Experts of a small language model.
Experts: 128 experts in each of 6 layers, 64 SwiGLU neurons an expert, 6 picks a token, a softmax router, a shared expert of 384 neurons.
Training: a variant of SOAP for the experts, 3991 steps.
Below are experts of layer 2 (counted from 0) of a mixture-of-experts language model. Rows are named router (the router's row for the expert) and show model dimensions 448-511. Each number is 500 + 50 x the weight over its row's rms, rounded and kept within 0 to 999. Numbers have three digits each.
After each expert's rows: "gets" lists some tokens that make up at least twice as much of what it gets as of all text. This comes from a sample of Wikipedia text that the model never trained on. Tokens count by the router's weight.

# expert 63
router:428461517519501496440622495474597498484531453571459558520572483425500475510490535578536515523527497445548477565518470487441566463534473494502482437497434549517528471547486483482549512583445460
gets: "s", "'s", "es", " is", "0", "7"

# expert 60
router:426517462460548509461558554439510574393564471545442547433479469489512559473464572555571507472599441458547486488518496516459485494478509532373517496491448525528465495481504428469497571563533499
gets: ".", " | ", " |", ",", "; ", "-"

# expert 87
router:439495431594482467511477511474469401503504485535433527602524460474494517425545503542521483469590484562517543558545493527415424469536449487442394511584487530522446475458409505428500499501530517
gets: ",", ", ", ", the", "),", "s,", "a,"

# expert 113
router:437482479567537560436415492476447509535516435577543423449510489467532527499439516522488557456570482622453494573527485507448472475534435526465493468634518448497415437464435482523525524494493488
gets: " and", "3", " or", " and the", "–", "8"

# expert 77
router:411521472512515502502468415475461443504562440519491515531543437335482425502479568487553513557522452545482485526582488512413465441591462545499475458553482611496439400461502542598486448601473535
gets: "s", "es", ")", "ers", " =", "ed"

# expert 59
router:453434419520491496530473541470535469519560478520476481489484455462504539505474560611489568529550407533539600550546452526524430435574475488446489491526515496513434427471447431409642577537559484
gets: " ", " | ", ", ", "\n", "; ", " a"

# expert 123
router:380548502492455489409563527512545524534546383556437437551538464409485548436449496521543533558517455514523471560453517531493528441514481463433546583497461539566483487581422424455533509524463502
gets: "s", "es", "us", "g", "c", "p"

# expert 30
router:434450464495614532432485541496511581460505510534497570460573441417414410404465559495545493467537516477538480598512525492470545469567512502437445495567470551571435357428493515493566490530515516
gets: " the", " of the", " to", " of", " with", ", the"

# expert 98
router:440533498587504494460550560394480424523565526552355489410528417452472443447414598574544472541485449548509537478490495572499522346474501541472440486520481507491488424485457517509505530585509544
gets: "\n", "\n\n", "} (", "- Born:", "- Country: India", "- Owner:"

# expert 103
router:432404469464590525533586559410496489569504505537483549491543407490457540486479565533520565508510424546512535479530503505425495458529456535417505502516444507521510432515502501482548528536517451
gets: "1", "2", "3", "0", "4", "8"

# expert 100
router:479434491569509505455421495442465408539516488578408478476558447428469341550432540528542539554558530511474613517474493515355631436427527549455564536536528443487461459541504415486600435553492537
gets: "in", "en", "u", "er", "un", "il"

# expert 56
router:448406511442479522502487522470629526611484485488476540502526509438573494489486536536547553531516428524544422478511507441388517489571446585438438496569526494506534460519541518422602510530482548
gets: " |", " from", " by", " |  |", " from the", "i"

# expert 61
router:459484498446619510512503580530495512539570473542427595462525426470539489452480548585483494463529464438512524579540517489476492457526514539424518535550445540483478410511501515451550517504495524
gets: "| ", "\n", "-", "|", "- ", " The"

# expert 38
router:461527497500548473499513482465504458535527465514496459472577439416484533485517540545594596618580461448498427489557533557459514437583476512529518506516505550524482370454476546541545464600508503
gets: " to", " to the", "ed to", "ed", " to ", "s to"

# expert 104
router:456482497511616539482499523500465535458581513550496497525508540475470483465452605571564529508575426445454485517548500470459546486515479443426533543538452518565428487489524450468559531575423549
gets: "2", "1", " | ", "u", "\"", "i"

# expert 83
router:439451460529567521481532510469472528559564487545498470418501476490501415458425502543503519519572401468498592465527509567489577517589481574437545477456516527505479447502433517540540513507430530
gets: "\n", "\n\n", ") -", "), and"

# expert 3
router:443472521481542563411451593454503539541544499584499592431547431468479472486513587558535499433545434502546539459477487514523490432545476513449546509593466548481489452522437504442572498516502481
gets: ".", ":", "\n\n", ",", " |", " –"

# expert 68
router:472473521484575547419434529536374524571587534553515520391569459372525518528432514556480491473467523491557575522470454568406463424545444524461543542592438570527492425531452498404589532559491506
gets: ".", " | ", ").", "ia", "===", "s."

# expert 29
router:478480533462579541496464567496459507460462485547495499486553480460450641436499585603590587496553405474528506486505428539492520500531461540518571534502463470565422461479459470542552550501509492
gets: "1", " N", "11", " I", " V", "N"

# expert 111
router:388456419516496454513596556427477558520573464525452532462494509427388526456419498509519542591523567540523542540494454526459543451563488587434540447555465516544529404577452427468549445547499498
gets: "ch", "t", "c", "g", "ach", "ac"

# expert 23
router:443445495481527502542462454457632559576588483523468470467516444446490416436571580589554535575550477506544487502585471426432570408508458537448508458594496535525467468543473494415556520536398427
gets: " from", " by", " from the", "000", " the", " |  |"

# expert 73
router:434563514467492568523507506442528475525484490579443480519637481419400541458442554582573523515552449518481480500537410545563448498526430480447439498550624533578519427478524510353580511502424537
gets: " |", ",", " (", " in", " in the", "2"

# expert 101
router:525490446481483550577535528447457457557559454623475556333497481488533494457522586534528464514518484447486508537446525500397501484526499500465517479581483446487453481529526462497490588549471543
gets: "2", "1", "6", "8", " an", " June "

# expert 17
router:459447442497503564488549559492551521440536498555436528453602432427468507471422526529534572560570413486568496447491496538432474460527483568478565504479469539586441448486483475529523517542518493
gets: "6", "7", "5", "h", " of the", "17"

# expert 55
router:425514527456525518545479550395511555538556427569461511440461464470504438488439574562526527471581361583532497494564535545513474463586494563443446560543548474522495433471479474424567522530525480
gets: " ", " to", ", ", " | ", " (", " in "

# expert 5
router:505441506549477516434439491413453554534503559563499548461548419449498535454477623561564538452655432535478574490439535481404435434460472510461593592569551444512430438513489428525588562530428501
gets: " |", "|", "| ", "===", "-", ";"

# expert 14
router:494471489518511463544504403434529440509472470557452553507574454468495530520537568519503481541540435506517471501509517481517508476544530506391575454506480541557415440500492438483529513561470503
gets: " of", " was", " is", " series", "5", " has"

# expert 79
router:429548494552580492441468497426479461487524494549426455483567470544469460444375524512595517495573411494558592497538509601540487431537499492423599561577503598470491463471444501458564547492527451
gets: ".", "\n\n", "s.", ").", "\".", "es."

# expert 1
router:487408457516579456496478568496474475482531536521469543451532411519464494459495531507498495460622486586576553546477517507537498526646458511468390505544592517587441460417472481451566448505399406
gets: ".", " that", ", and", ";", " when", ", which"

# expert 84
router:430533468512460516518543532506632489544512498520409531510589462483444435492494560516539459601502540474529524487546501473487530427408452489407485536543475549519476522448488480515661476567494518
gets: "y", "ry", "ary", "ar", "ly", "ard"

# expert 122
router:472531473499500482534485548465551485481516496567505500520530445411487519465391590510586499507516411415474493475423542473454523501504558555443519468505491479597434486536564387512545489537452475
gets: "on", "n", "in", "son", "ton", "an"

# expert 67
router:393458541472564512462497556408466485418544495624510517453554469435513584466520565552579464472567503486479492532497440592466506542527444519436472515550563444496540461458425486460506520569448464
gets: "1", " in the", " | ", " in ", "|", " of the"

# expert 74
router:433526457495474571460477540528435436595535446584457531537531448537465494514450506542474527475496421448494448466523413485493524484509468466455525520527422453535439427542495463491494464489412526
gets: " (", " | ", " –", " N", " B", " V"

# expert 53
router:471592434518561500435463537482487573434570503577490418463551466498543455484457528550473530526559472447510471534528439507466488444490428571455543525504432397613465449528512461424594465508516559
gets: "\"", ",", "'s", "'", " M", " L"

# expert 108
router:502474526455610498499536577472506487592506502578472490484542464456491488472497544550520582444503417479518483515518533472486468457624529566439576484581481489534422398535495547498565575513414502
gets: " to", " from", " for", " with", " to the", " of the"

# expert 120
router:446489473505574547425486481447473467502477516499482441416561459469517580457439527511551496518540461479506514569498495548506507501615467571530503445533443510522413402555520504523551511501505503
gets: ", and", " B", " R", "2", " H", ", "

# expert 33
router:450507495492542523482494527437504499504591519598460521430567443493480481487466586583520469490589453524492548460490522516503496446561436554428538572514525501565400427455510480443548559449503529
gets: "'s", ")", "\n", " his", "\n\n", "0"

# expert 125
router:429543443439460495505546526480546499496510440581474520559581468438530456494527600520548455569605451530539500561536525560463523528537444531458460453497487539568479473505533490502493487511512471
gets: " to", " | ", "6", "–", " to the", " in "

# expert 18
router:386511486500469546546437619442509416612483473590504542472590474498458512471428534571555536545496404544525547599538518463474449514461470516467515477493514479552401403555461428471460466569424518
gets: "s", " ", "t", "th", "p", "g"

# expert 119
router:445469414485489491576484540463608576536558461548421645483525404480557448470462577584498586481486399483475552578570485446479449416560434525379431555532515513566492416470398557522620563484522503
gets: " ", " and", " the", ", and", "2", " and the"

# expert 95
router:477411563529497539522435533469571515549473434615407543516550444461472468436447538575478449500481520452520472443442453517436554421449443543466534474527483478550587518447476492463496543505486570
gets: " (", "o", "-", "- ", "(", "a ("

# expert 72
router:461483452496582491451501547486545483531600512570388504456546510454517625356476631495560551429552472594562477595546501563467472417557512516383489467592461567589455461605441488517557537454536548
gets: "–", "-", ":", " | ", ",", ", "

# expert 96
router:443491409463385534399486643478518503578477476518491472459509501511447562462461550507590505554482412537482538584532521572452370500505486485528590537515468445527465409546570477506597525476462531
gets: "ing", "g", "y", "a", "k", "b"

# expert 110
router:392471490534518516491491513523563517567520446577457455441540494418473394480503550546511511443555465510510545458521562398477577460427487609400637477527504544515441473494475455509569469592414491
gets: " from", " of", " from the", " between", " of the", " in"

# expert 102
router:425519441534562514455548543467412542447595527578475456456509490442488556484512508516533566488499508538474541625532476590469540434497414481454491541482488407486453495470393522503528469533479570
gets: ".", ":", ",", "'s", " for a", " no"

# expert 99
router:498443532581564499518595532529448395613499493503472436534496463428496563496503563583552447482479494521452510462523515562449495429510471547419590546463494487507442475477484450456468468536438428
gets: "3", "7", "at", "ak", "ad", "ay"

# expert 52
router:404522473464599440488518482441466459561556534532437465522576462437539413370499590534522499499587433440510550539506503543464493484550553473448466517541520453503455537485474469547579573503409488
gets: "\n", "\n\n", " had", " put", " |  |  |", " took"

# expert 93
router:497514618484619595481476616513496411486525445546473532450584478499463510461484531533496565474576397517467598540552474593430480433564464521400452503584473544549411484454404481460481549567507471
gets: "–", "===", "==", "5", " ===", " |  |"

# expert 47
router:509522494532577505495463406475387489474497456562436503457574451451477556447487556584549552499523509585548528548455508513565478440577471506469630463556439470473436422461514508517538439519487549
gets: ")", ":", " | +", " race", " time", "–"

# expert 127
router:433516495521506459468571463487512512415503509588442471456498452411461599481461509560550469530487487457539515545519557542409510482474447599399581449533591571519410476508495500447576548541458407
gets: " in ", " for", " his", "20", "| ", "ut"

# expert 88
router:448493563514471495423477499508558524458523505538444458519495432411472504470426578554547512480577427470505463455570483633433521317419476498473491566542570619586520470453527545540537489542491446
gets: "ed", "and", "st", "d", "ost", "ow"

# expert 2
router:453498550515472436485539513390455444496494520525381457419530383496495400461451539523569408535535488535484513480444481515470539367434506572419519477491487491535463480446498504519511509550535556
gets: "\n\n", "\n", "0", "°N ", " and", "°W"

# expert 0
router:395515456443539544457505503440463592519550482553452452506531413448503428482496558542577481434589520495474599502505464482507461510577482473391455489512524481566491452482448463449509534486449517
gets: " by", " by the", " The", "ed by", "The", " from"

# expert 62
router:468462490483596548458501550463518521536599426587472486472540480393499522494506529537489452533602484488498524545510468550468459455507479528450510531595517477511434440530482475462594531539523541
gets: " The", "2", "The", "–", ", the", "\n\n"

# expert 37
router:476432497480555521479448493436594584545549415526469495437600457497449494436524545565542515523508418554563555522524556455483510519561463574439459588526501520612442433506563465461527528493524551
gets: ":", " |", ";", " -", " J", "!"

# expert 121
router:425443498504564484472427519437552558479588405579412472580503392443415437442500581550527524518533490574495479487479548482360461536530514544456532446544443480487461495597453447516497591506530541
gets: " was", " is", " as", " is a", " was the", " It is"

# expert 70
router:370443514521393542486437513539465585581528466561490426496550470387492543461457586513539503566492461510431524457523470588432446477479523597440522460539494530540513471499450524469541467465455510
gets: "ed", "f", "able", "ul", "ab", "ful"

# expert 80
router:496492485505482441496507585485524450485619452585440462477550366429484513452515562493476477524529330525498531552524525531495409432542460468504456600532469503500471525546442397581534537527500541
gets: "on", "an", "man", "a", "ton", "ion"

# expert 39
router:445549499549549498528492492469428544436531427511421501506539397427500497382483552577585539534550485489512482426493485599410529518547488558494475556482430493506510432478447488487623527541476522
gets: "1", "8", "18", " M", "5", " K"